Weights of a small mixture-of-experts language model, trained from scratch on English Wikipedia: a variant of Adam for the experts.
Below are experts of layer 6 (counted from 0) of a mixture-of-experts language model. Rows are named router (the router's row for the expert), gate (a neuron's input weights, with its number), up (a neuron's input weights, with its number) and show model dimensions 64-127. Each number is 128 + 32 x the weight over its row's rms, rounded and kept within 0 to 255. Numbers have three digits each.
After each expert's rows: "mostly gets" lists some tokens that are sent to it at least half of the time. This comes from a sample of Wikipedia text that the model never trained on.

# expert 32
router:117118152192125102111120166076126168172155139179132097109181130139103104148144100124093095095164144146106154150098156110157161161047152132093127159138130125098096181119156209098119115146063119
gate1:095142108190173126122078087130176129121176196097105087079106168137144093105130117143106100075132141115182155187154171155146134202068187090107123155084105125136113138149142099110133075138090157
up1:176115117081052138127119158141085133114141097133121114199126164094162154114135096164166155164133116212160158109097067116204124158164091179131161116114137161184140065079143133173159141127129105
gate2:120115150214129181113155119120064090050101147176131141131095124138146141178072158161112142108084153143123131135185166171146088185134090069081116173082139123103112103073125147139105116089072136
up2:075129146120091107167120132136154112134141060068121157167171131132157098098126109151172061111086112082124096053146161141165102104112102147145099224145108206135121099154132114168148101144134154
mostly gets: " Coordinates", " Website", " Phylum", " Binomial", " Clade", " Occupation"

# expert 53
router:150167098090145097179083148164109185112083160112112152181108152147126109157096158100122156134158136103103171163083120161094078066108157136167163115092174096109203157098096075135082134141122091
gate1:174125178140124120166104119165084097099088127093100133087044129135107128160135145077081109143064143158089075138132125125096077113072120038211111144143132110090135145119093101089110112134134093
up1:139147083094179123139162124058157143129105106084150068105211123160176128126070126175185166136127124117104118101147143126141143144135152126120147142112135155134057152111160113109142140196148095
gate2:172153122097181128111084151105106091175136183167173174129094116135079128142089126102103164072084150109133085144134136168112137127153077107159119086141071106122104147126090114108140168134163098
up2:069123118112145156116112160178121092149083132146063118155152169103086131106237178137088089126187087116108178110145148134145130087077212132099067127123152123140120131121087116151184120116144144
mostly gets: " John", "pson", " Jean", " Joe", "athan", " Philip"

# expert 43
router:159151138121114115098166110176148103070152112089182131130174118124147173151138158102115142127132097191167077176125168141093094119125124121137133124106177089101122093199156140137157072166144151
gate5:107133092077111075154131187223107123103110139125115145127154194169107133114139180138150128133098190110112146117139124175119072102088132092094100196156158095105151162108145080148125116144132112
up5:099132115086137088122142148229117131090084157117115139139138190140095126116163184128167112146113187108106133130133131182112087089081123109126101187170172071088156158106153100152125103151121118
gate6:096153140220147113119171102108113081159116098071119135095120163140116105168141119135145157132088104092201103130127101137189133113150120155122146079152168087124079097043126190098128131136102131
up6:090125130063075169153101138127116118102128104168137160087142149171115046101110133094121152164138160134082112100114072140080079158127152116102099182166127120130130136146122155158172141120140154
mostly gets: " February", " July", " April", " August", " March", " century"

# expert 61
router:198167086137167176141140150103124096081114105140135158147083070139186108130126137100095155153098106161153097088093145141123150152148178142098050128093069094100152123186096178145138108154160148
gate1:191179116163152140078132128164113054085118063138100172195079113094134125133114108076134152132134153128135114088131102146134107086153198136122103133086103123171157085136068093128126153134146128
up1:114161133097116097108115111116144103121114213138170136149078110113114115113108170163090102117105125094135151171124089118080127136066123104113111144122176093168156112168155050139123050150106110
gate2:127135103063160178126133143104137100139095139101164164151153116027132099096126176132135171110158096092158137157136127104093145150114128184194176175134086086122149171161063151127092102167104183
up2:101040108137137118107126141133140129166130115135101111107063212118088125103121105125073135143104167176137098135119110148152116122150094110135143075127188112136119080132168107179120082149123111
mostly gets: "-w", "De", "Early"

# expert 25
router:127086143112156104152172121110151197144161142068185095061160138116157162087134116142109117092100151226096106139152178168075094131077065163131118149194143158145131090158123092117171085064154154
gate0:163058130133174151150152133116054144061148124151094157082104112102174107070134096177155095199092121125114085128119121154086117101101169122127101134055198095123151150106115101122138118126166118
up0:094187094129158071135091107129099093087128169121122074142094109149153145116140155153118102146085170169121120116178149129150104111148134162174142164186103079131175134098141137102153091093220128
gate1:149074105067104099110161112129153163149080132120056088097081117102093136156184124137130130136174126059109108159118134151128128167115069151149173113109110092143107144116140098092047099107179164
up1:105083148138142147123056168124139070077155157126099154112204109150141119091082153108074117113134071180098161129121134107123114056185142116122093097154089191142163105102108105177156171123124128
mostly gets: " medal", " JPL", " Academy", " information", " Nominated", " University"

# expert 19
router:111155165066152129119157118204115112125082122118179133174083211137138104078127129077154110099103160132153138170127125067109065077102159158196128102117181127161064114088151100110173115138093126
gate31:131199125123104176132130084150199102177154172154096106117052140104117145043188105159117135147139141130137072142149202154078118120094155101169083116135128145119165130092177141121107132071158110
up31:135056120134159099126118202089072139103112061120136183125192123147153118188094134118108083093107131153107187074137039129178155134137113142099147151115113084104115109181092119104165106184115134
gate32:087115114255131183062103142170101161089144046112133135129141151143110124147162110096171086104154135158120068118163110133142175140062132129160107104110131122108136109159166094156152183104190130
up32:165130145015109091184157112081151080155108208152135132116113113135162133134104150162095164165105133086143198138108145119124090132187109109110124165159118127131135141108101171104107050142055127
mostly gets: "ski", "ingham", "oln", "heim", "alo", "ez"

# expert 18
router:155104091087065098196113131137091153131121123146178131164191150092170123150141107160149153119114075073176155106167108116135075159080097098176132128147137148146145086176106123141185164171142095
gate5:089134160190155179147126064125203164096113167109047126155122158124093191112150120060118123149154171175089124061109156142202156155153098152087148129113082120145134109129064128159074141120107118
up5:131122134148131161187096097089147145074101183092107114140186112108141151155181146066135148121124099124135149090143138123167152159173119084084132185120087106121118111175088125135150109087110088
gate6:090154202104128103155088090150154165125074185078050084108151151144118125146211099106207117112188130124080140108156107152131113094117141148143196067107123133157131140092115094055104180155067104
up6:077108066103105112125123171146141091091132113125141121123147087088164126112089180155162085161081111125179114087137093121143164105075114116149142115179222136102136120175095126169114183130106157
mostly gets: ",", "\",", "),", "',", ",\"", " while"

# expert 30
router:129101105141131130076135131114104130091173135162101169182126090093098145177131120136111104145139090161104068143100093202112142128144132113112178085137107176114137120202141086127076128126140170
gate1:178162126148085079090170161123171116118155103133075147094103153142083154171141137175116105120135100174128099100081140189147114093172184153120119106086181159054121106125165147161052122107131140
up1:159126128119105083107162182112150129087129122129116138107112116149081127176153158162095076162123093192134097124088114159141121101142216168129156144108171143042129133145178144156058140130155160
gate2:133142072111100174073143114104127076139073144109098149125111136134151119127196118078113120070185083144094207115111132114114119147152142166153173135078106115156113163144146081116126164093139143
up2:136164112108078152151102085129143103108149093127105111090124156116141148107125221074142156156139116161112168080093145142105128080138126117142134042181131128122151104081108124120118126110171100
mostly gets: " After", " pra", " arg", " belie", "In", " dro"

# expert 35
router:166109098057117131127100105146123151144102165095092170152077168158155157151116112112096151189162137091140163138092105108075082126149154141173131044092187114120142131093156123106172077140143059
gate1:177117162139078087102129129158177126132118158109137099128134110205145182147111101160164129154118111169139137147095108109100151154109111112165118159117151120155180111132090171078145118068159131
up1:112108149113122138097112112052150109152100130110057114156125165141135196130168168105097216077122162138126122145134186107150112153141126180095085062186139112098078148140162116179132206124159142
gate2:149117134102058117158088055094115119116149180126146139081093162145067105158043140117129090096126086121112110128143114119110092154120163097126117128143116125055141171155165082113120155101148108
up2:144126140135166137133171124164090130129073084205079131103113111118143108162120130175125153143152165056166105119094120029163136110130149093131166078121127119103099144108142142163086133169174119
mostly gets: " Ott", " Colomb", " Port", " Carolina", " Viet", " Southern"

# expert 77
router:144110138090126083123117071097114120127118110112110098188157191094103160127196086083170150092147125172080127120144083141148135072142145130100139088122146131151113127176146060177095130131050131
gate0:109121088118103152118189064078130151155166143163075073113176133121069127131172078080142139116142115134139063165178165156151132108142124094104190094152108132111127123153132095141173159143114136
up0:119125065138131067139139149135102173111131123169067125136189149094106162095113054109157091148111167221078147126131094050189100157130141143107115128147099084166147058129097113113162144095132095
gate1:111147124123137129165118097147117136188154160089102147113104176134094103181107192118138126121108143158100144151099131137140056108130135143159094138137148167162067111060120121130117129144103043
up1:070104185135137120161067134081162096119109110143088137134186084113163201097150100112142164116146096109106065119051115159101173147174156146122092082129103141130104171136158127115104123107154110
mostly gets: " led", " began", " took", " wrote", " gave", " appointed"

# expert 70
router:085075149097157143150125151148132186147131115141179106161130185096171096094174141101161143129126132129183114178114077071155060075104093101151115120110160144138061083090179130096181152124106112
gate0:150123144138035137062118155102169163160124169092176117116151142188168116147098123135144120123174118094167078083193097057086087130155124126139158163129088174130150093103112094144162140112132148
up0:112229153139108143111154117185118156136086162130106082193108151163126112147228096103115147163157153125137126105151108120149109157111135115094154147072110178118149128180127192126127157127133077
gate1:171134114155097054152175142118112176124189162158120131075167145139121155174106104066165091168080152174081144159115146066188121137057092090116071117160156135109115143165149100090126156123150104
up1:154173095134110114189173124107114157092153166170155163093108106170110148211102101063142083138065135143098156178128192121112157163090122080138106123150134147099111190122151141077132170103164125
mostly gets: " East", " West", " south", " FC", " east", " South"

# expert 7
router:113199091112131121120100107092088155194204181101142159148096121124070069156099144122075118140154111136104114102107113189116127131120103123105171101128118179107125116106136111188122159121136113
gate31:115111174133085112156107177154134092117142133095098140108119137114064116141153128122096096135086184174121179135151093139179171123108117121128057114134145075136100105107128136146087159069107125
up31:133132117151132163118085137116127103116084103116136059129075145141087120171153106122134103141129159118168127116132173127144159092087112163118104131190106078116095140119086144142115141081095093
gate32:103190131136173090150105162146106114082143120164177139078143108171165127142122187116141137084203098111109135064047136148107083163152100167102119142126148078166118156100133203155101155136123197
up32:129192102140186094159107168135116129077136128197168127092147132156141134135088174123174116098174143103113106046058124153102098155162082138085147121103143075175128147092112191156099163105145190
mostly gets: "mb", "ethod", ".A", " Sel", ".g", " Nik"

# expert 8
router:131190095080159098109163128109149148169131201107121103136066143166057071161119155174056147137187137103164105133171186158150087071133139150132163113090137173101154119093140109165167152117127143
gate31:127130130128107101168145157097154154149104133124104145043099155062125120088102163184138092157120107182158136133203125121144130118083089146091153148094066151150174084089172140135178087156168090
up31:179118136113167131120113142107117135158126162099123079095160129098206125167164102102135070107148131148141126117097132118096131090135157131147126068099192108118129138162083127101115155155134069
gate32:143092130108145129099135181134141127114094173088103126161087101198115125168176080122090168174132154092166101153110104131140079111121093092161060115133109120169120098148129135129142066141123134
up32:067127149138113162159120089090186155113117102069122105134093150080168103110148175162133124198123115127128192091108114124189136181223148228143134130136129171090127122132177166129108166128140147
mostly gets: " Bre", " San", " Ron", " Jon", " Dan", "ugby"

# expert 10
router:055103127123175119156190139187147146119130070114161141178102183124117109142106100107083103139106116144129119145074092114129108075134116084104142097102195091143050063157168095156190107115102114
gate0:117138112120082149190138093125096151141122118171117128177072066119161143132093092146091115149104171157068187142074105181129200128149093117142117136184145137166107134145166129158098177113109117
up0:097103133101159089108118151117166087105160156043148141103182198107103111148132177121155130103136075144198091101133158084137074115135200113083137123092143115095127107131106103122167071110152134
gate1:183127124105115147085101092164170097108087115075125140124096160121152121067134126079210122104109114173140110150208099108081154164125167124139170114176108102194115124112143096102110172134161147
up1:102196140172170159138116186085105086140171128089157158198082120126103141125078094160184102048207105173145119142088090096111177146126184113132099121132114140140127124121163113070104158118183140
mostly gets: " acc", " app", " ass", " Nic", " res", " Ass"

# expert 85
router:164096145180094128107141099134139128136160121111111199186162117116157188109088140105204114089105159066133124159172111117133160148131158114151133166159131050131140147132092179088161148136159174
gate0:151122163207118178110133158084088170100168152115167181134175084099120183170134104117143172130161114149106172170121173118204149104089084130109171103109132156072145108132135140108126156130110143
up0:100146101050143062140143129175164113139066121156097097125092185169157068078125131133124096133091105061125084046132059151072085120179167113131074129135097085160086151110138124142114099142131093
gate1:133072146090127106119122183112074084087122089159121128169165134097108136175048097100152154146084095152103103143120127145048129107133108092142118166144115093082137251096124145132139133155123155
up1:128168123113099080154094075125157146139175234069095191168136138140124150093157129139133158198138143144208110135148123094178123149105134137123098086143136143107157068105112131139110132136082094
mostly gets: " wife", " way", " member", " latter", " another", " daughter"

# expert 14
router:086085170116156059115147163109146126116117125119149144185063181073124157178107158122109110159137108208097132111097095140125092091087180144104094118133119159145103077161150101137143192118185173
gate5:124126122157043128130138095075173170088192139114063133128130125185129133129135108088163106108155101062134116120161143119138072163099098067072102164104175129124095163150137120136114090090098118
up5:131131130110193140119129172175094111184060128142193126111123137114139139099156140177094134159108159160100148125115132134147159091146133152169178077148079117139159118120107159131154158154124141
gate6:155101201157133091133084106136166138114156088067064100134167106101136131165112113118164144133130119173148156110172132118108084101167131108109101170130127122100075146080112101080155170150074134
up6:168099199169141083119085108167173148122144043127103129171194101102121115134107125113113140097083087155148131111166154072132106101190115088141087160125164141129102208102111106056145145123083119
mostly gets: " [", " FRA", "(", " Episode", " AUS", "(s"

# expert 55
router:148087210191097083095130142095125125127165132105142093196143196096125106086156115136178141157136152173144107147166119102170120109124096114085160135188158073099079110180150076207166153091104143
gate1:087113107071067134125085148123091162149181104136163136167070135112112137140189124087076152112112109140096139211168100182097155099102103092112162163088146167145170116132129133095131120134129171
up1:112148051090079136132107150138105152150142091147138116179046130143090139179163137093064169136126115115104127155102114143086152107043084104117151134035117148171122110124115155110134107131137163
gate2:147071177178172126106157166120159135153122167149103124162171153101148136188157151077123071207160131108187179097105123107162138172159163110152127111109159085160146146161176121134143157095124096
up2:128145083141121153116159170147079087111112151137142109115113177166131114082140058121135131172106119104182115089110112089097152125104152176185195126194159144113147116101115165128138123168119204
mostly gets: " work", " design", " football", " development", " service", " production"

# expert 82
router:123152166156157106116176158194168131075084125137170117097180118099105195136097147146127069154098097133099127132122125089142124174069185177118149134144103077114073105105137180159133158097144114
gate0:112102152117157155135149094119100159113103122140142088135078124209173153162139108142129160099073124132073131140106157080069156117125123122114185146152115153132175187067113174086091102093080116
up0:126087172041150184096139157119192093131107157069121136094144163083126143131145100116125053099138155163177163131151065150129115098136131177141121153143165066121081116165144111142162153122166117
gate1:104220146095144088130096150156168136134140079114149117154147144123159151150140166127142134130097157153150095115230112131150163094110107133109091052140168132067124111102135121138133161200111110
up1:110113119094037155140164091124125126104117193119123143140106138165160126164151103178134103113158111137132155130094125072086099184132199122126125112111140105155152116174126160110140090089147121
mostly gets: "″W", " MPC", "/km", " JPL", "°W", "″E"

# expert 89
router:207073139163133071100152130177150085102097112139134126151151161151128204097142107172169158081106139160160143149162136146154138079152126078134112111188145064152136146187176107103083129128121187
gate0:106099071175087084103112162118145125107169182098129182133118127168160074107140120126172156122125123113076150124169107126148152139134154088140177117041120163105178071161134103133088115168097105
up0:204084085065151125149154128121151156120107147123130142106122107152161164137122062175115075197137124110149183123085084143139094090138171113066124153161188099154075170096150120169126180118159122
gate1:109068120157174110117121108088116122143121114077101142158048120151107111068104126133123124190136129127146157162097162104120144124122155106073144165120152196121105185161159126082111146107145153
up1:112061151133135140132130152101136097163113167138154101132114129150172084134103160120139139155166152131137159132108172063090140176095086123089165122183114159146079177169111203070104124130108163
mostly gets: " included", " began", " replaced", " wrote", " him", " performed"

# expert 54
router:094157151136140128099153139131132120091149111126163107130152112117036175111098150105143091178101132127133133077136093067195145192106105181126153161127093097128114110103155154120156147148118119
gate0:142120133098113127077160154142080064115127102144143136107053104149143177137101120104087137151131099163066152109160144120167170111218140094130144094100075123101166110138167084077110165102120158
up0:117104101130173156123133124150161125117073136053089200121119131121078112118095116090175138105111103086109117114111112122115085169030158155090109109113143177130085144185160176144190109107135147
gate1:105145093077115170187080141159109160123156135157119104106127139123167135176107079169189078167107130063147157071149168123122132140141158136122124189161132119060187187087148158050064120160152152
up1:151089162104121067127207097132143096107131125177128125130140129132070147107105141106075113077092138170112148149055089112117120102150112148113103075084148160191072091118152139157153138098110069
mostly gets: "″N", " mi", "°N", "″W", "″E", "/sq"

# expert 33
router:086134137163157126204177149151131119145123147077137140185151146129141130081108166175163088155072148093132156115089146091082066151116159166158198134084170094181086133104188135148138177134166138
gate2:084129077122117176131103175122157086191163133148119120144102075137117085096152157140141128132114146098136188113100168149113124146173111079221149138117107156096119190106135138120141062155164149
up2:086176124128186136098153177097093089206099123117124060175114083126058082035205177177157138109121126087098140148153125154159115100122157131161141096137131179087144162097157184141155130111135129
gate3:105154167171186149121126121045108090120118113112134154129148168102137179151122112125197201098135155117150197128163104163106154111123131119119158168209129100125095127134144110097102118085120105
up3:130072102117073134124146152166139137172169134081094101116152169181186066107159136124123130176087123118131117117112169116099123119116171126164096117140150149119104149087137162110160134091121106
mostly gets: " Goals", "isl", " Command", "imin", "opter", "struct"

# expert 42
router:171143081107095156089143133063156071194137182127088098156126122132042125140122155112106121160138109125144138119179111147143176111170107115135109082139120100145164171091137130135110088166113125
gate1:144098070103117182121124204162173091151108158111099083098142170129127117130186111125125140122195166085150113098152223138142137115128141085135155115171083104155144125154161113132078116121165106
up1:109092086054171164112158141122099159165118165105071184093088114129091097098114120111134131102155124140128088146118140132091145066124111126119053094184128164169146142102118116101153093148175081
gate2:132181140090129161080147163191100097166169150134166105084115134094138122152160131155181104160115171096107113055162189155081101040062165163114128170106115112101182079107150100123180140102151118
up2:136181110106143166082149167175088107117147127142192111055132145125126126149117135142164077163105126090127119047186141117108155044085170131086117185126083115097189109142135114133167193121141094
mostly gets: " sec", " grow", " Kitt", "aying", "resh", "earch"

# expert 41
router:100130138077141089128135102094126174092126166079143155109133158093153085107133105143147152136140104142111163106156146150140164082162131117129114108167142155070112086113142079151124148110097190
gate5:120180135151192121093165099150133172138066125173169125105133150100108113090157155124141111133188117151099122155028125170144133118102127122127119156093128102148197110120129105141149158057159122
up5:138165117161181134083188133127114166130056100171142138105137161105093140080143150145137120121166127140090133153068138181152154092079149058120133144066125117142197126132138090152095153071128124
gate6:108168166138121160110113175105122119148188082115110175108091129129115120119130153172154139115125107072078133114176157118156140160099116082195094177133092110146165141134181092132073130188193149
up6:098168161132116155113132170129115114103223092112103159114106114123089105133131153141157135157124113074089136129163157115160117167101121078192075169168086116133193143156161108110094127177184161
mostly gets: " They", " they", " who", " she", " She", " he"

# expert 60
router:128119158168165115108096114148142134176116111095122087070124111164153147162181086180141114062095115111129078170086128125132184199161173120113125142083110173120151093070116146086104121055116122
gate7:151099139095103129076134110076145133131113110096127139110133119092144154152175162094081135097140125180083121153118171112119112114131149158143037121126125120164165111128079161127134115073132152
up7:145101138077141136065096139060158141105164122125155098171114123132159106148117073131098147092154139097172143055132123078094113134108112123161144110151108135175098111151085094121160096089125162
gate8:154126144139074159066103105158126148125046150163158093168167133079131167151138139165140121104080138143078087123118145100081115156073189105104079166176150096113147156116206132141153116113137138
up8:132115080071138129141142170124168151216100132067087138128120186174126105145152090109143089145124126124168111116167110106145145047164168119131132131108103166101159106170123058130108147104150131
mostly gets: " the", "Scientific", "The", " The", " former", " •"

# expert 58
router:127138081102051092172118128106084128071153146128148135096189126146186141143115152162168133103145099111142169076183168141128161171092109069184107143154133160130153090179109128113197124162140144
gate1:112083165076105126114087114092129106129114107160130094125142106087146101138130126182147191138144162091095127082143189173074160123124078123157090149141160142126140092160053155076106140162123137
up1:145072130125123202122142097102098110110112101116162185116167127108123063054152124181128111124155139148100125137106189123081127098096127135125097086140127092199127117095121145100151159149132122
gate2:146094110113122120136080090081102104108152115181141136072110111186079077154075094140120176167126098133123177064147135120120139163093133126098124103137123115098184150116060096185115151130167119
up2:161176105152145148152134134154086143148172174086111119215138162087164134187173146149103126110071114106107081171120064104132103187187210134100152117124107137126107167149147139114172094130168121
mostly gets: " and", " but", "\",", " or", ",", "),"

# expert 56
router:128170076075109140131070139087090083192112133186105144178112126090093085196100161066140168143138093119099121132081130169102157151132139090143091107125102068133175162112085067165070123150163078
gate6:114135188122128132099170141147120093130108053152160141081139125098069135097129150083117171149090120082098096151145142103145070127139147116184094216105129119123109153147092116124088169175152155
up6:129127174108113100082157141144102095161126087141138140089149142119100149115074105093093171156073126111107106119156097120090138174163141085147071178155135105151057137154101139148143183189171144
gate7:060173137128088112114119095118091114123097093097121080153151143068124141123116179091129119116152079134107097137162053122142143132130129149177111081110169126144182127115180123138129143181073149
up7:143135131132136095144137086157075124140112124157185177162145140142141127163068073132164124146113129083103127114147012166089119154189150150133170139172137062143118122166147152118110162084153148
mostly gets: " la", " dec", " div", " pr", " pers", " gr"

# expert 28
router:145105162120132067151151167149121102113096107129144152131108121090199131178104150092092094115101102110164104120105074086136172083168154158103109141128196170121084163192064166140179127142154109
gate6:154088136088134139095175151205151153114114152148134100115143084150127147162119119140137072143131111161137139169109136140162108110125134079114043105105096143086125153159179145132138123107113124
up6:090179092102122120144122088064076134115115112107111189088112147146149124106102138110132140158101157152126136121142131108133156170152169112093170151154158099135104108069087198150129107126095128
gate7:096148162097120108119129142153170130145105118179092153125108162138150138154180139100110126135145134115095151074175072130124114107115119093143115127110100150165108081093154095139124155078095133
up7:122153167138089141147104139189159106147159122165127146114134170142139096103155151093123165122147122121088082098144144175096090085112115097169136111075097111155087127123164079148145130093127155
mostly gets: " =\n\n", " (\"", " (", "н", "ا", "/"

# expert 6
router:117114146166157110112121153118125133165108127163093101072150132141090094139117118144081134105113088121100120130111126134096152126084164139051166136145123102133096160099138215111128161150133120
gate1:121119137148158083077114139134076110099087117123091123119118128117135107065132154162135130116156149135120165164175165086096127063151100069068146070119126053073117122115116134130088145138090139
up1:127158119144117138056123143089160161096097172128109170116163135097094159094090122161182128125134149071104135057107151138168169143102143116163146131115067117039109138114135119118110135124104133
gate2:130117140112131176153149157115144108184134157157051144103126102097190112120135128120096136154119132114095116134142121138116094094113066159083161190171123172123158089165128096139069086119113124
up2:110177141138112110133149110112133107072144177112141147156150129139102150125144113096165068129151171128095120128137127103125069133150177088110120079098136102143135160105109145131161170119083122
mostly gets: " MPC", " Coordinates", " Website", " Binomial", "|---|---|---|\n", " Phylum"

# expert 76
router:132116100221110150086142132117114070178135140116105110141129115174121153115146103121162115141139129128177169110169135124136188112164138065099155086158118112129157157165181140154100120112121146
gate0:171157155079164178111134113108170099088146098116103153124208134082182065135126179082106153197065154178105171134109087101098108138117095151108147129142089078155093075150124145149079148127097055
up0:161142187036107085103158133120112129086147095178117180140168192102201106177149146140094147116073135097130175123171116144116140136121103097116174158170127054149176121177167133142076045086112098
gate1:182129096137099136137157128107104155133083031102135194060115208141165121124136082103081104135111149090139141146120109133088097114155104059175122109109224159148173159176115107155130102104110151
up1:146092139137146134113178140196130156159104097101093140045130104098145109139057096138089119127152093101106145162145139106116095103169112071139098123106148096147155214140085177180100067146156106
mostly gets: "ending", " moved", " wrote", "ended", "osing", " provide"

# expert 86
router:126121162220155158112114118139107121142104073144123133119070093166180152127135081153173117121128125160198058131140112130153175166151108105149139156106057200145135068087084125115109125124174162
gate6:109074176119101130139129094106179117111122125119169102183111109129139060159045127108160153125185121139122137138141115118108182156172205181102196096131094128110092125097119082139181105115114189
up6:096120138105141138119152149111154159142114159175096132090085114142127103161137096075141141166157146096167150195149200126166114022127103083078102145070091117180098107065105139145164139144107070
gate7:143119140149112138116122176111110152150139162122153136121100152134144146077163086148206182139143135137211135176146158085120109080081069117185142167147209164099135116118150074084096131150148110
up7:096101151101144118139195094132164167084100106120095144104115085116153125100128146128135119155124176154081109157108142186122167169124139122084143105134081130155133120131068161168138157172119218
mostly gets: " its", " their", " his", "==", " the", " this"

# expert 92
router:149089176127133093180119097151188161136141137100126110092157105105164082116092112122134100152132101140203115162152084094108108100134066142094130154173107111157098096099112149117208153109130168
gate0:126068117124188131181148132117133101182147087119143070126131114141150099157133119104114073128059166107129179140076064179126107087128097174124118180205125164137153118125125156128099121140111126
up0:129107131131153150122152144124160156131147094146195113095144077095142152118080131097145058156052148107125078123121107087153098154131132139089186095123059111087176096137149132147202154148147100
gate1:142128073070151114137208179148123151141105144154137104091148125160155110134160158150130078157122098128128133133146097153128081111181139149102136067071117087176153157099151106124130147189101101
up1:107156104067092145093118162159118131110040151117120191089117152172146093142118165147115093163141149133166146169125177105146174120167135137126191084092133121187089111135064156102147116210120102
mostly gets: " album", " Council", " Association", " Award", " film", " Theatre"

# expert 34
router:115150143087169156149144058193082125110116154121157156175117179082125078152081141101132118108105115131118181145087118142119067121153152173150085123110176092103082133090168070125147106182095105
gate0:135115163102082161141192160153080174114127134098144122134085125128130085132119086156121101074085123133135136156071152183128165172111147169134089150150063106095131150151186139066151067130179154
up0:074135090117196100109092091121165137148125153156118170144171159110131137146103145102126143154161087150135138099145086106135065128157100101109170104108190166114102094092127126193118142103122068
gate1:095161122111156161147087102164066121137180137109171146122134093126093150151091127097123144116143115065112159105205115085159103130135122116188157101145129139079127179121110108118061104137155178
up1:103160144111152162150138093166074124122185121122187135135139102174106164166102112065124142132142089067128138091161113080154123148127130116160161108174135125098145168127106104124113103134139155
mostly gets: "ski", "See", "и", "н", "а", " Austria"

# expert 1
router:072102127188153097101153163116092141191117077121160171133095177176126126093157141146132158126089192197160139147146144075153109142113122080168082177121152184098111082096172122121137119111146126
gate1:083076080141165099158112101117119108140150134104103125194071158135074139188142184100132115102110117124054144082122083023163152144130169148108102146192114129123139134120149106106134154075121113
up1:188098080125195161126107080135111087121106158142074128150103147156127138153157147080142095098121112079155152105151116095147180108191156121055082146149114108103162162126111161134085112134171114
gate2:180089172153120129090146101111138099070116107103077136167162131077074133111112114180149104124143143173108201139128116162104117177136118122154160174098118132074143107204128175155104133120137119
up2:151127111131100081115136115163141079168132092125166130138157140191162100128135125108136125052168131182124136141093149184074094050168174096146122125062172129122158138150150160154117118148068108
mostly gets: "During", " final", " professional", "International", "American", "--"

# expert 64
router:093133171143145093104117143166139182162087136173103115057156102186146120147136069128088129080102121106099101137059132113145163189129175157067086164143137166111142145093115190120072144134135090
gate0:142171077174186128145119140123084140146111133123114063149101134119150116056148109140180222145116137132098161155140164167095126129080102075099137135194197144146090081130181155074120076102133126
up0:133168115128152129158122136144065137135123109136065087146096066103164128047147120136175183153122098114068154130149140178149081144084116051112164128144169134157142095182136173123119074135122095
gate1:109139094125153127159124176154148142124109173089162139105125110153070080135092089106113099138108158095112129143123149131171211135134133124088113109078102098124157150094147108153136167128114101
up1:151105120163131108119137093108123137148118077115156091105130126107141149109161152120114117147115123145112120113187098124045157097115149127170099131183129143137114140118124139103124064113102134
mostly gets: " Website", " Binomial", " Clade", "=", " •", " Synonyms"

# expert 74
router:055069150096160141107182151140170134106095161135163138143118139146154119125152125084085117157110108179151089156148065150136092111073153049096090106080133086146165097181132155172107093140111137
gate0:132096100107105126120118190140119121098116142106068122054143125093193129114152109127074156167129130139108166192145131099114049180082115091126131084090149094063119153127097159183157069155149112
up0:178088083111177071134122134179115122174173094065201055082076122101070103124120111124134164141138115194120090171112155129157116119114146167152180120068127113151127185132102121157090121155092121
gate1:095177159157075179091170123138123120135105081126124141091153117064170161115131184142194108184107122135095177156120107103179122116120127104158091139102143110050095126142168149135115147145131125
up1:176081113109167055180094096133106144132140150158096117153099131193103093130146083133091154044162106121150116084109182161064120137136101162122155116178130151163150148091087098113149128093152143
mostly gets: "On", " On", " on", " along", " There", " aud"

# expert 5
router:129117166131178145136079160151106096068110141160081168175152068143154139159079136106093100184113091120134136132098075099166135100174170192083147133151046161110129192120120113110118172159112087
gate5:131082095160123166104152160155099122069097168062133141146116131110120125097096082166193069108140140143087162126168115121076132095121107142164133163216122097127108108156116102130141117098126103
up5:142134078114131135101096086151095160132080126085137170078113172141148091097144177130109155116132152128111103139131178123107119194148142141156123070165123066086160136113095116161162156140173192
gate6:157163138223144140060160193142176121128118147102087112094134125141115153093138184091105110152098147131185152135114146159138117150095162145156170098162095107122108125121198151165094108126170112
up6:142146156088184096100103069130160144149148128183144057162132097096090140153098125109149120115141133097118121133082086154168089067139082127123162139110143174180133149110115114114053155128098088
mostly gets: "idae", " '", " Genus", " Conf", "anguages", "lish"